From a checkpoint of a small mixture-of-experts model trained on Wikipedia.
Training: 901M tokens, 6871 steps.
Below are experts of layer 3 (counted from 0) of a mixture-of-experts language model. Rows are named router (the router's row for the expert), down (a neuron's output weights, with its number) and show model dimensions 160-239. Each number is 128 + 32 x the weight over its row's rms, rounded and kept within 0 to 255.
After each expert's rows: "comes before" lists some tokens at least twice as common just after its tokens as in all text. This comes from a sample of Wikipedia text that the model never trained on. Tokens count by the router's weight.

# expert 37
router [118 150 147 116 142  92 138 185  96 152 175 150 144 139 128 120 132 166 101 172 216 165 126 100 156 130 162 117  70 146 144  90 158 144 105  92 145  82 124  96 162 117 119 196 136 181 118 132 106 165 143  95 135 119 137 202 185 133 103 150 149 101 126  99 128 148 179 163 153 189 129 120 137  72  55 161 113 142  82 153]
down0 [144 137 132 135  94 104  97 122 149  98 124  84 146 157 142 139 127 112 116 126 125 109 129 135 113 121 185 135 183 154 129 170 119  51 114  84 122 185 114 149 191 143  70 112 101 154 175  83 113 148 128 157 172  94 163 122 177 100 105 152 110 100 150 145 165  87 140 166 161 149 168 127 118 102  89 134 149 123 102 155]
down1 [155  67 126 166 159 101 112 106 112 110  90 114 102  89 134 137  98  78 133 113 104 110 116 112 122 139 168  70 115 153 149 110 131 150 131  82 111 176 139 121 164 134 121 108  98 147 115 120 137 190 153 182 117 143  99  61 130 156 155 124 157 146 116 127 138 128 128  86  71 158 155  49 138 115  70 178 118 159 211 153]
down2 [206 141 150 121 114 152 110 188 137  64 137 106 199 145 170 120 134 147 104 188 146 130 179 101 108 141 183 145  75 128 161 160 106 165 148  74 165  95 131 140 131 171  87 144 109 117 106 112 108 141  86  96 127 126 130 135 155  96 128  81 145 104 155 160 159 145  84 150 179  90 163 141  98 130 205 159 133 169 104 146]
down3 [121 165 127  92 161 167 162 112 110  43 111 136 110 102 114 135 115  74  91 176 119 174 164 141 161  58 134 138 145 113  97 141 109 106  78 161 129 153 113 152 156 170 114 136  96  77 186 114 170  91 125 129 140 191  98  94 130  92 136 115 137  85 104 120 113 150 140 157 109 160 169  87 124 111 100 119 136 132 171 176]
comes before: "ed", "ing", "s", " to", "ly", " with"

# expert 21
router [133 142 140 111  64 130 149 146 189 110 136 143 129  82 128 171 109 100 127 123 178 126  94 106 175 142 160 127 131 191 114  84 161 123 109 152  68  92 137 199  93 157  75 141 176 121  76  97  84 149 126 140 135 165  89 115  93  88 145 167 134  87 102  94  81 104 170 150  88 154 168 113 113 139  90 160 133 174 158 117]
down1 [139 122 131 142 122 117 144 188 189 118  91 166  57 143 116 113 116 191 145 150 153 118 142 164 128  92 102 103  83  99  78  82 138 120 179 159 144 120 113 158 100 103 124 133  86 150 139  80  82 106 151 129 145 213  99 141 120 103 108  88  84  79 142 145 105 128 194 128  77  49 129 114 111 120 128 104  96 138 178 160]
down2 [103 110 147 176 173  92 123 140 145 107 222 132 126 126 148 143 101 102 125 109 116 170 102  83  76 117  86 159 133 132 140 172 143  82  92 132 104 102  78 144 142 125 172 104 106 120 151 140 164 145 193 110 117  99 101 124 134 123 111 113 177 124 167 134 105  96 128  82  95  90 124  79 104  97 139 102 136 177 121  91]
down3 [133 137 192 100 146  85 111 127 145  48 134 137 108 130 155 145 112  74 138 139 149 144  80 126  84 139 109 150  73 166 122 135 148 129 163 128 107 147 151 107 103  80 140 177 116 123 119 144  80  97 187 133 153  92 162 137 110  92 107  64  92 143  93  97 195 108 156 146 107 112 129  77  85 130 122 135 139 125  93 128]
down4 [133 109 153 142 126 124 128 113 141 136 138 136 114 102 118  65 112  66 165  86 100 121 142 102 118  88  72 161 146 164 100 130 108 119  82 100  70  91 149 114  82  88 134 146  76 113  52 121 125 123 124  77 161 141 134 122  93 126 163  73 106 141 143 130 140  81  74  85 134  99  66 133 184 167 121  63 187 161 129 109]
comes before: " the", " a", " his", " New", " Representatives", " their"

# expert 33
router [146 173 173 157 107 134 136 173 132 108 120 141 103  92 134 135 138  90  99 197 145  67 100 133 135 205 145 182 149 129 158  68 137  90 111  88  98  73  95 164 170 113  79 176  99 184 102 135  83 141 152  51 164 124 157 139 125 142 147 207 153  47  63 145 175  90 118 142 121 168 165 115 104 152  84 173 125 123 150 183]
down1 [125 146 144 147 185 184 103 104 157  76 111 181 162 146 122 161 113 114  82 127 102 124  43 204  68 171 203 149  62 158 153 105 129 139 132 161 113 186 113 139 214  82 111 123 127 132 102 181 138 167 115 139  74 166  88 151 106 114  98 148 114 145 157  77 126 109  87 124 115 130 145 167 141 139  75 109 128  83 119 132]
down2 [126 145  95 110 108 138 118 117  92 163 110 146  95 160 139 153 112 113 165 121 131 144 159  78 144 122 110 132  76 187  97  86 136 129 152 131  89 157 172  91 164  72 118 153 124  92 103 140  74 197 161 131 106 118 151 157 134 160 150 101 171 134 144 158 130  96  99 127 114 184 192  51 110 185 136 162 157 144  86 108]
down3 [150  97 123 166 128 134 117  53 170 130 132  91 148 120 121 160 144  88 160 127 127 116 118 122 109  90 178 104  86  87 189 156 111 144 145 123  96 130 161 145 121 139  73 143 111 111 131 116 152 163 102  98 103 170  96 109 102 115 177 163  84 178 141 101  86 158 142 149  91 156 140 106 159  77 143 152 118 134 120 126]
down4 [135 131  83 155 136 121 135 114 136 107 188 112 139 157  57 107  93 123  88 113 149  68 142  39  35 212 137 129 113 108 126 118 113 122 176 128  96 182 156 119  67 149  72  74 172 113  98  97  70 109 170 157 143 101 120 111 153  63 113 174 102  88 132 113 106 105 115 139 110 134  87 117 123  81 135 149 109 147 153 158]
comes before: "|", "-", "The", "In", "On", "He"

# expert 36
router [165 152 170 140 124 154 173 153 111 145  79  99 141 121 121 147 108 100 107 120 110 108 131 104 167 174 166 111 124 137  88  71 111 123 138 139 132  66 173 126 160 178 152 133 128 187 120  62  99 185 141 107  82 158 114 136 164 170 126 112 135 140  77 101 113 120 137 181 175 165 171 177 144 150 153 116  74  95  99 150]
down0 [103  77 177 167 129 107 106  96  85 185  81 108 132  62 126 147  83 119 165  81 120 110 133 100 136 126 139 173 146 122  88 130 154 141 130 138 146  63 196 188 114 100 132 166 165 138 134  97 156 180 112 122 160 182  75  92  73 142 158  97 120 139 133 124 154 121 129  96 133 124 104 118  95  89  80  95 118 125 162 185]
down1 [153 142  78  94  99 133  97 180 116 184 103 127 158 104 154  99 171 113  69 197 106  86 106 105 145  58 132 145 138 191 147 146 180 157  98  96 183 179 202 143 112  88 172 106  87 160 133 122 180 168 131 123  75 108 143  82 111 120 123 116 123  27 142 142  93 123 155  97 140 159 116  59 120 141 144 120 122 156 133 108]
down2 [ 86 179 110  40 130  70  38 121 151 136 209  84 128 115 138 165 122 112 101 108 119 179 110 130 104 111  62 144 128 121 111 107 166 120  80 103  51 114 139 164  90 131 111  98 108  82 133 156  86 105 123 131 148 114  68 119 168 101 151 101 100 175 146 148 145 148 194  94 145 170 105  97 116 168 121 113 118 133 154 163]
down3 [ 95 144 161 190 231 118 153 121 127 134 138 100 135 170 168 134 146 132 210  99  84 160 139 153 185 114 117  80 129 137  97 134 105 130 102 196 105  79 141  97 160  85 169 110 107  98 149 124 157 139  72  90  99  99 143 121  90 111 103 123  96  97  97 148 108 140 112 160 168  94 118 135 105 120 144 104 140  92 167 123]
comes before: "s", " of", " and", "ship", "t", " who"

# expert 16
router [108 168 130 171 124 150 149 120  99 137 139 136 177 117  69 135 105  94  92 159 132 139  98  81 196 159 155 100  94 153  94 105 138  86  79 147 129  64 159 116 121 125 163 159 132 160 159 151  73 179 169 135 120 144  95 134 180 119  90 168 110  61 115 150 128 102 146 146 122 133 108 133  71  77 122 165  99  98 154 153]
down1 [179 109 122 155  74 149  77  92  67 163 170 164 112 152 126 146 142  88  65 146 125 230 134 121 138 177  88 168 139 149 140 130  66 119 108 106 110 124 139 101 117 144 127 105  87 174 131 134  86 145 137 138 123 121 171  91  96  77  84 141  89 110 151  97 196 190  84 121 120 145 122  89 128 106 148 159  89  77 162 171]
down2 [ 88 125 161 127  90 123 142 176 122 132 103 136 121 161 156 129 141  87 123 153 148 103 163 178 175 107 101  83 103 106 152  99 116 153 101 142 146 152 110 131  96 126 165 100 158 116  91  93 118 126 125 110  89 144 161 122 129  80 149 122 126  77  88  95 103 128 161  88 130 122 101 142  72 136 116 115 144 159 151  91]
down3 [ 87 199 140 149 164 116 137 134 169 174 146 154  87 134 143 129 135  97  73 127 117 149 110   0 150 112 119 124 106 160  70 114 142 131  90 111  72  95 176 114 117  73 143 134 141 137  92  72 120 147  69 157 123 141 164 164 188 150 180 132 201 132 146  97 130  81 138  93 132 131 106 173 184  91 137 165 122 134 116 143]
down4 [ 98 159 127  65  82 143 106  74 165  85 128  72 155 131 131 173 137 118 157 161 138  85 172 150 119 135 182 131  81  84  98 141 114 123 155 156 129 158 121 134 146 126 135 123 137 183  81 122 127 157  99 101  97  33 147 123 100  75 133 108 136  92 118 131 109 167 104 101 124 157 152 178 104 157  55  88 159 141  83 128]
comes before: ".", " of", ",", " were", " and", " in"

# expert 28
router [113 150 101 180 134 145 133 138 104 134 124 158 160 156  91 160  78 221 149 149 162 141 127 124 172 155 148 140 101 168 110  91 135 118  79 128  71  91 135 157 166 143 160 156 186 126 162  77 117 119 146 129 101 137 136 157 151 141 110 229 173 116  96 112 143  76 168 167 129 152 180 145 121 115 104 175  91 178 126 101]
down0 [ 96 164 124 129 101 117 102 118 100 120 135 100 145  88 158 134 132 109 180 193 105  97 181 128  86 125 146 150 128 171 126 129 162  95 189 149 169 185 120  65 121 100 147 162  87 149 126 154 165 143 108 117  65  96  81  91 132 190 147 176 115 168 111 120 190 111  81 108 127 129 152 168 139  96 137 122 188 137 160  89]
down1 [ 84 159 163 163 121  92  76 196 181 140 152 121 155 124  66 141  89 199 120 137 186 110 138 121 154  89 108 145 154 103 150  18 126 153 159 116 118 150 158 111 116 148  67  86 136 128 125 101 112 139 234 112 165 100 134 182 109 113  87 125 151  80 134 117 113  90 120  89  94 133 145  93 193  70 173 114 128 167 161 109]
down2 [100 152 126 182 161 147 108 138 163 130 124  64 166 137  90  78 135 105  81  99  90  75 148 136  92 153  68 138 150 148 104 149 166 159  90 193 152 203 161 106 128 152 142  98 126 114 123 117  83 116 140 159 135 169 155 118  96 129 154 176 198 122 138 182 101  57 156 126 110 157 150 139  85 152 121 145 155 172 147 125]
down3 [178 108 130 167 165 103 170  78 158 136 120  94 129 168  93 128 163 133 177 163 142  47  75 103 145 119 188 169 138 116 135 159 144 168 204 189 182 157  95  85 104  97 125 137 152 114  98  98 163 100  72 132  98 119 143 125 129 127 165  71 125 123 160 129 117 119 143  92 156  95 167 157 100 103 139 104 174  98 157  88]
comes before: " of", ".", ",", " was", " in", "'"

# expert 35
router [135 144 108 131  68 176 143  91 153 153 133 125  77 118 105 152  96 175 106 195 179 124 116 149 166 119 175 149 115 133 150 132 127  70 124 135  83 109  93 138 170 100 113 182 144 165 131 129 178  94 177 123 170 154 113 142 120 117  95 119 129 136  79 126 133 149 176 147  74 163 122 155  97 112 141 123 140 164 133 171]
down1 [148 144 135 132 101 143 159 183 168 167 178 160 110  72 161 199 150 114 111 145 107  97  76  95 133 172  98 166 170 104 122 139 176 116 132 102  92 121 138 146 124 137  98  97 159 112 132 130 148 165 199 105 155  80 147  68 134 167 120 102 139  86 109 118 102 149 164  93 155 216 151 138 121 127 130  72 133  82  87 157]
down2 [172 105 191 139 169 122 154 135 127 129  95 103 184 161 201 168 132 132 104  72 155 131 111 126 156 141  87  40  74 150  99 145 132 114 119 119  34 123 120 100 141 134 106  93 149 148  84 149 150 118  55 131 125 160 148 119  81 150 136 137  92 151 179 135  87  98  77 139 142 153 126 144 119 145 115 148  87  96 137 103]
down3 [108 113 107 133 104 158 176 156 193 137 152 132 153 162 104 136 178 117  54 126 133 114 162 133 133 198 230 118 145 132 129 190 201 172 160 152 147 154 106 110  90 113 109 142 118 102  81 137 118 134 110 127 102 106 157 130 148 192 134 120 144 135 143 115 100 123 113 107  69  43 114 159  87 118 149 147 132 127 101 144]
down4 [115 157 149 135 114  98 119  89 128 133 102 115 126 112 157 137 128 125 158 104 131 116 142 135 135 163 117 153 151  91 127 165 182 166  56 106 131 163 152 114 120 142 157 173 163 107 143 118 146 175 149 178  96 128  88  76 137 115  72 185  90 173 154 102 109 144 134 131 109 115 116 143  93 134 165 189  83 161 167 105]
comes before: " and", "000", " which", " but", " who", " a"

# expert 11
router [133 200 100 116 109 140 159 132 138 129 131 171 132 124 127 155 151  77 105 145 160  91 120 128 160 126 131 140  75 157  99 129 131  83 141 126 145 118 148 157 185 127  84 169 180 117  78 101 139 194 143 135 118 187 167 115 128 161 124 119 169  70  91 113 150  75 108 182 131 165 134  96 125 123 115 150  90 117 133 118]
down0 [ 93 170 102 138 128 133 101 110  94 131 120 111 128 131 169 132  38 124 138 126 116  84 136 112 108  98 101 145 139 147 117 120 153 160 159 116 173 156  96 104 180 125 132 155 146  45 110 196  94 134  66 131 145 156 118 106 152 100 134 168  72 106 134 118 111 120 132 172 175 100 138 128 177  89 145 147 121 155 145 146]
down1 [ 86 163 124 139 167  77  97 118 115 120 126 111 132 139  99 153  82 133 138 135 184 138 130  70 199 122 115 125  62 128  99 153  54 161  85 118 170 120 130  88 136  78 167 117  87 123  75  97  73  62 176 133 157  97 131 126 119  77  75 141 127 129  88 163 146  97 100 120 204 181  84 108  96 150 118 101 142  87 128 137]
down2 [146 109 159 125 174 129 163 120 133  94 135 128 160  85 134 118 164 134 181 138  79 160 121 112 125  71 179  87 122 135 148  98 100 116 161 144 124  97 165 111  90  70 241 163 131 126  99  73 145 102 102 170  94 119 132 117 115 133  70 165 156 126 189 121 167 159 162  90 135 150 142 104 132 131 122 126 132  62 130 130]
down3 [108 177 137 138 105 150 159 131  71 147 141 146 103 126 103 143 129 151 127 164 111 154  76 149 113 158 100 147 138 102  59 138 137 141  89  94 160 115 132 115  75 146 159  84 158 104 160 104 132  94 106 150 140  99 150 124  15 167 167 174 126 160  86 137 107 160 179 150 105  93 113 122 144 147 180 156 159 118 194 144]
comes before: " the", " a", " his", " an", " its", " her"

# expert 6
router [174 172 126 191  44 126 118 105 131  93 122 152 133  83  95 169 118 136  84 177 167 112 110 130 112 132 183 121 123 154 119 118  77 147 116 161 140 118  88 130 209 124  93 165 197 216 115 124  84 138 166 109 143 166  63 160 161 140 104 116 101 111  85 145 139 140 172 152 124 130 155 129 113 105 136 131 122 163 102 135]
down0 [ 79 109 111 206 111 174 167 135  85 143  92 116 112 126 115  90 129 186 121 124 125 124  97 185 104 174 151 131  97 157  98 199 136 116 119 152 144 110 157 184 159 125  60 178 122 168  64 140 187 141 121 135 159 154 161  83 110  74 139 122 128 157 118 131 107 108 178 137  78 100  99 101 154  96 157 140 122 218 144 123]
down1 [115 149 106 174 132 140 156  91 163  82 106 129 157 144 156 102 144 131 172  83 164 142 165 130 127 181 152 109 134 126 144  77 142 141  74  81 104 192  91 147 136  85 120 115  88 125 105 158 162 101 157 131  75 128 137 148 141 144 121 157 147 129 120 113 125  76 153 163 145 147 158 184  81  67 129 107 113 108 163  97]
down2 [149 186 107 142 131 128 115  89 135 151 208 180 115 138 152 110 141 120 171 142 194 130 154  84 115 149  98  86 115 162  79 126 131 179  73 101 111 106 137 163 173 139  90 123 118 185 156 137 186 160 126  91 111 182 131 136  90 126 135 144  98 135 152 174 110 121 176 145 173 113 130 144  80 124 162 113 119 175 119  78]
down3 [ 92 107 153 154  99 178 137 169 118 106 109 115 143 125 143 160 135 124 164 130 109 133 142  95 144 140  91  54 133 106  53 119 103  97 113 144 117 115  70 145  65 134 154 127 137 104 151 114  97  71 118 115 202 139 152 177 111  78 163 151 148 129  41 150  88 119 127 139  71 154 148 145 204  91 146 139 117 105 131  62]
comes before: " the", " he", " it", " she", " they", " a"

# expert 34
router [133 159 137 102 119 140 142 141  85 109  89 140 144  95  77 146 104 162 149 164 170 161 122 102 149 146 193 142 131 125 108  48 167 112 185 155 116  96 121 174 186 172  93 143  98 150 131  94  65 151 173 149 146 136 158 199 142 138  90 104 152  59 116 132 141 120 142 106  93 142 158 110 109 151  93 141 139 191  90 140]
down1 [163 147 129 145 108  95  99 128 125 135  56 178 119 121 148 102 117 165 114 105 102 128 107 149 120 126 138  98 185  65 199 163 117 138 122 126  93 114  86 119 102 102 134  74 160 139 168  99 114  77  85 125 108  92 107 199 173 117 151 104 138 160 160 155 167  95 161  59 148 147 130 127 117 152 112  92 157 145  86 102]
down2 [103 143 147 168 106 125 144 122 138 134 137 170 116 105 160  86 108 135 114  97 131 146  86  78 157 157 183 151 221 196 100 155 127 118 122  53  94 150  84 167 136  79  50  76 110 209 155 161 130 121 135 142 114 176  79 142 192 150 119 130 116 141 117  92 143 173 112 134 169 180 167 110 195 132 135 114 177 133  97 145]
down3 [105 107 103 132 116 200 118 119 121 148 116 116  81 141 138 170 120  67 118 171 139 130 113 157 102 113 122 144 152  57 107 157 110 133 122 147 110 119 168 141 141  75 131 146 171 110 134  61 132 135 147 136  80 132  38 114  92 121 118  84 131 140 154 145 185 150  81  69 138  75 163 150 133 138 105 145  92 126  69 123]
down4 [122 176 100 177 157 161 128 170 158 112 136 112 109 112  95 125 175 163 132 101 176 157 155  75 168  99 149 129 109 136 117 150  98 146 114 120 106 123 132 110  86 160 121 134  91 124 176 152 120 134 111 118 126  78  88 132 126 131 120 134 168 176  96  76 134 148 158 166 177 202 116 117  96 122 132 150 147 181 144 116]
comes before: ")", ",", ".", " |", "–", ";"

# expert 27
router [122 137 134 155 115 148 192 110  85 116  83 175 108  74  91 104 136 138 102 153 103 108  97 129 170 178 179 108 123 156  87  99  78 147 150 137  90 107 102 177 142 127  61 135 138 161  97 161  96 139 167 117 126 119 110 141 151 168  85 160 127  96  93 119 177 120 159 176 105 147 147 112 101 146 145 144 133 194 129 170]
down0 [161 182 117 117 113 165 150 107 100 144 112 155 159 174 141 134 114 120 115 113 141  68 184 126 121 147  66 104  93 116 102 128 176 118 130 154 131 204  23 112 122 120  94 124 140 191  62 105 182  90 140 124 105 167 163 125 110 178 105 167  80  92 136 119 146 120 141 111 190  79 126 222  77 163 193 166  91  95  92  91]
down1 [ 55  95  65 161 155 103 122 197 191 152 147  38 143  67 166 114 145  67 117 115  67  69 172 136 191 162 185 103 121 169 171 147 188 136 175 184 120 146 140 146 142  65 131 100  94  84 113 142 109 154 144  85 148 106  75 148 120 135  93 137 162 121 130 100 115 119 152  94 123 120 135 119 136 148 159 160 142 112 107 186]
down2 [142 150 109  92 144 138 103 118 129 111 127  97 155 154 103 134  74 125  86 138 184 179 118  49 140 180 139 169  86  96 195 182  66 133 137 150  99 119 133  51 103 131 139 198 126 142 142 163  94 108 138  92 114 126 153  98 121 175 146  87 130  92 108 179 174 157 151 148 122 139  83 129 108 100 150 136 134 169 148 143]
down3 [155 105  84 113 152 124 175 167 153  93  99 183 107 109  78 192 191 158 102 130 129 114 125  85 151 118 124 136 132 100 123 147 132  82 131 132 103 140  82 161 108 118 166  91  19 128  92 129 115 114 131  72 149 127 105 128 120 114 155 144 106 173 100 119 140 170 139  98 114 109 134  37 108 143 173 163 115 134 100 106]
comes before: " |", "0", "′", "1", "″", "%"

# expert 10
router [159 159 112 175  91 114 146  89  72  98 110 148 140  84  85 125 194  81  63 123 132 103 142  85 147 159 182 120  81 150 109 113  73  41 137 173 104  90  97 111 193 205 143 176 114 151 120 106 131 134 202  70 128 134 166 117 134 133  93 155 190 121  78 120 134 106 157 150 125 143 117 130  87  64 171 144 100 112 116 126]
down0 [162 171 121 141 129 100 160  92  95 153 116 134 119  94  96 104 152  81 105  59 151 106 128  73 137 173 126 119  97 134 105 108 146 124 183  98 167 186 149 120 123  34 130 122 156 113 180 111 123 154 119 145 149  70 198 150 158 126 132 133 171 166 157 162 118  87 116 192 132  99 137 164  80 124  94 165 115 133  69 137]
down1 [147 172 129 199 121 168 130 119  74 182 139 127 167 137 179  98 168 174 117 194 155 155  99 124 182 175 107  62 110 133 157 124 112 161 114 133 198 109 132  92 174  78 115 108  97 143 191 126 102 150 110 110  92 110 149 123  95 177 170 110 134 124 162 144  61 162 136 116  36 144 105 128 164  91 165  79  85 124 141 138]
down2 [148 129 142 113 132 123 107 133 148 157 103  94 130  53 166 123 160  91  71  72 138 169 129 145 149 174 120 127  77 169 142 147 109 128 147 124 151 151 144 173 154 156 147 103  89 101 127 147 103 138 185 138 126 141 128 136  77 129 171 169 104  86 184 152  86  77  52 189 124 135  79 141 152 214 135 104 150 113 171 121]
down3 [104 117 100 154 100 139  98 154 172 179 125 108  92 171 146 154 102 111 115  84 110  55  69 141 126 129 156 109 103 135 141  56 133 111 102 130 129  87  91 129 115 143  80 126 130 125 125 183 141 121 138 197 129 101 148 107 129 122 106 122 119  89 122 167 143 115 118 131 176 140 115 176 177 142 124  90 170 155  96 148]
comes before: "\n", " |", ",", "\n\n", ".", ";"

# expert 31
router [141 180 155 178  66 111 197 141 161 178  83 129  92 122  83 171 121 132 113 176 128 116  42  72 133 121 182 162 108 145 161  70  83 119  90 125 162 134  99 161 167 144 150 113 132 201 109 134 129 165 152 139 158 146 120 101 144 127 128 187 125 140 107 130 148 118 157 100  70 144 203 118 109 141  69 197  77 142 131 135]
down1 [113  97 118 110 150  96 116 162 166  70  90  80 101 216 174 206 158 105 117 141 128 155 139 148 135 186 194 133  95 138 133 140 166 111  82 102 117 105 141 153 148 145 100 110 167 135 144 117 147 158 140 126 104 152 134 152 126 184  80 112 130 109  91 166 164 201 138 158  91 151 154  69 111 117 107 138 110  86 128 131]
down2 [108 104 116 116 136  90 127 151 102 158 103  96 130 166 177 121 120 174 146  95 138 136 126  95 150 123  87 133 134 110 139 164  79 121  96  79 126 129 145 145 134 115  78  97 169 112 143 146 203 116 171 204 105 107 121 110 174  72 141 160  63 151 134 114 129 155  89  69 144 137 102 177 119 138 142  92 117 102 171 110]
down3 [147  22 112 153 105 172 116  77 116 151 130 161 189 138 133 176 127 149 170 147 121 151 122 155 115 146 165 128 120 160 151 128  98 100 117 133 163 114 119 114 154 189 111  75 118 140 129 126 144  93 113 107 151 124  82  59 123 117 170 126 151 117 120 143 148 121  64  80 189 152 142 138 131 140 163 172 157 169 136 138]
down4 [125 127 100  48 178 133 170 162 157 111 110 112 160 203 135 140  96 108 161 165 154 135 160 182  99 136 189 142 175 102  89  96 166 127 109 128 142 106  95 146  76 149 212 140 135 150 191 158 139 160 151  82 136 127 148 145 159 123 163 142 128  84 127 110 172 149 144 120 145 161  96  88 152 165 156 113 156 135 108 206]
comes before: "\n\n", " The", " In", " He", " It", " She"

# expert 12
router [129 167 189 199  68 105 191 180 102 101 144 128  70  94  99  93 131 148 132 127 182 112 114  97 146 176 128 160  98 186 156  55  81  74 118 133 107  97 128 168 144 147 123 127 140 179 165 135 144 214 144 114 158 131 125 152  87 139 137 149 133  80 114 136  94 162 132 131  91 130 158 146  91 149 152 171 131 125  83 115]
down0 [120 180 148 102 157 126 121  86 115  92 112 130 113 148  93 134 125 129 136 130 139 116 125 109 107 107 107 114  88  81 154 132 151 125 124  95 150  85 155 110 100 120 154 111 108 107 180 184  83 103 167 143  91 165 118 150 124 164 108 161 133 171 115 158 139 123 216 165 180 116 102 134  95 105 168 129 120 116 107 101]
down1 [121 130 154 101  73 148 111 115 109 162  92 120 109 196 125 133 126 103 102 123 169  33 116 143  84 195  88 119 117 157 112 143 111 114 146 131 104 138 103 139 126 120 163 118 120 122 105 193 116  96 178 135  68 146 118 113 109 132 126 156  71 112 149 134 114 139 126 106  74 149  98 113 122 108 108 105 149 167 169 157]
down2 [139 129 115 131 177  97 141 191 137 142  93  77  75 103  86 146  41 185 198  99 156 121  77 106 140 189  77 134 134 124 100  79 113 138 101 138 143 107  64 134 150 146 134 104 148  72 110 119 123  71 125 152 111 188 136 120 112 115 150 167 161 117 123  99 168 186 101 114 132  78 156 105 184 147 128 168 157 114 172 111]
down3 [159 153  98 150 155 161 130 144 140 123  98 145 126 123 143 162 155  81 119 174 142 133 160 117 128 120 149 136 150 131  93 118 161 156 136 105 185 185 149 166 169  47 201 157 134 115 115 190 115 120  93 113 104 127  77 115 127 152 107  82 105 103  98 182 102 140 181 139 123 217 140  46 110 199 154 135 150 143  94 111]
comes before: "=", "\n", "\n\n", "The", "In", "See"

# expert 24
router [120 190 152 137 146 131 127 186 109 173 144 127 154  97  52 175 124  97 122 131  86 116 127 115 185 103 128  99 125 164  65  84 105 122 123 127  84  79 145  92 128 111 108 131 178 158 126 128 105 160 121 115  82 152  85 189 135 152 110 160 150 103 118 112  87 121 132 115 127 184 181 170 106 179 156 157  78 128  87 176]
down0 [ 90 147 143  81 126 112  96 148 166  82 158 121 168 152 145 187 188 140 177 104 151 123  80 145 117 202 162  92 136 144 167 139 107 151  99  79 101 143 134 117 153 163 135  96 125 107 125 164  99 155 157 128 136 112  77 123 124 155 122 146 163 156  63  87 170 123 103 139 115 132 138 109 137  72 139 138 176 164 118 117]
down1 [127 101 178  90  46  95 154 142 124 148 154 123 143 106  96 144 172 141 141  94 112 101 113 141 108 114  80  81 115 165 111 137  94 126 125 143 116  98 146  74 133 140 107 150 146 192 118 161 157 140 107  70 116 105  81 177 168 115 107 156 135  84 136 148 105 153 151  87 107 123 133 133 135 118 103 157 143 131 164 102]
down2 [114 102  66 120 192  90 128 167  96 135 150 144 144 116 141 107 164 124 118 175 119 123 167  90 138 104 136 152 169 106 110 182 185 112  48 147 145 163 113 153 136 104 145 121 143 145 112 149 163 137 105 126  74  95 143 170 131  98 103 108  71  89 114 135 154  86 120 142 173 122  96 142  90 114  60  97 168 139  97 140]
down3 [146  98 110 123 162 110 104  79 111 160  83 133 108 102 117 114 162 117 126 143  74  76  94 129  96  78 123 150  50 174  98 132 132 161  98 175 163 143 156 133 143 115  81 140  70 103  69 155 178 160 168 141 133  98 114 158 103 224 101 158 147  74  53 164  82 142 160 128 164 155  61 141  85 107 101 143 151 110  86 128]
comes before: ",", " and", " of", "'", " (", "\""

# expert 20
router [103 145 130 175  82 162 129 131 139 146 170 153 116 121 137  67  84 174  81 175 153 164 110 125 127 105 169  82 117 161 171  94 123  36 105 144  76  90 111  92 154 114 117 107 112 135 134 127  77 169 178 125 102 134 113 114 132 133  55 156 105 117  61 153 163 128 169 170 101 160 104  94  66  90 104 128 151 164 101 137]
down0 [131 132 138 104 139 128 115 139 149 162 117 226 167  54  98 111 186 123 126 216  77 130  79 123 107 124 169 127 118 114 132 155 194  80 149 134 178  92 161  97  84 120  91 150 116  92 143 163 169 121 135 148 175 151 148 113 155 130 129  95  72 101 178 101 184 155 179 116  83 159 155  85 121 148 131 176 124 129 136  96]
down1 [172 138 134 115 173 136 109 140 130 149 176 125 169 187 157  95 112 172 169 108 159 171 106  87 164 197 136 112 134 150 145 141 148 189 132 119 146 116  93 121 107 184  19  99 135  77 150 146 145 109 160 158 143 148 107 140 202 101  64 211 125 154 177 138 153 173 151  73 131 116  84 186 155 151  82  80 141 179 204 162]
down2 [126 152 122 153 138  83 109 128  73 153 129  70 117 177 136  87 184  96 130  90 145  78 147  99  97 108 198 122 144 112  74 138  64 101 121 118  94 154 156 105 191  77 118 113 124 147 104  80 123 142 159 140  90 149 139 114  78 143 171 164 151  81  63 145 151 174 122 133 123 135 115 167 119 184 124 160  87  80 156 120]
down3 [109 127  82 182  50 126  81  84 198 108 109 165 133 130 167 111 101 102 109 139 140 136 162 106 145 148 155 135 149  89  49 135 159 179 112 169 141  91 172 158 178 106 141 187  90 122 169 168 116 133  58 181 117 191 164 135 110 152 161 133 137 175  70 152 114 154 149 203 145 112 151 111 128  95  98 115 121 142 129 129]
comes before: ":", " |", "s", " information", " name", " classification"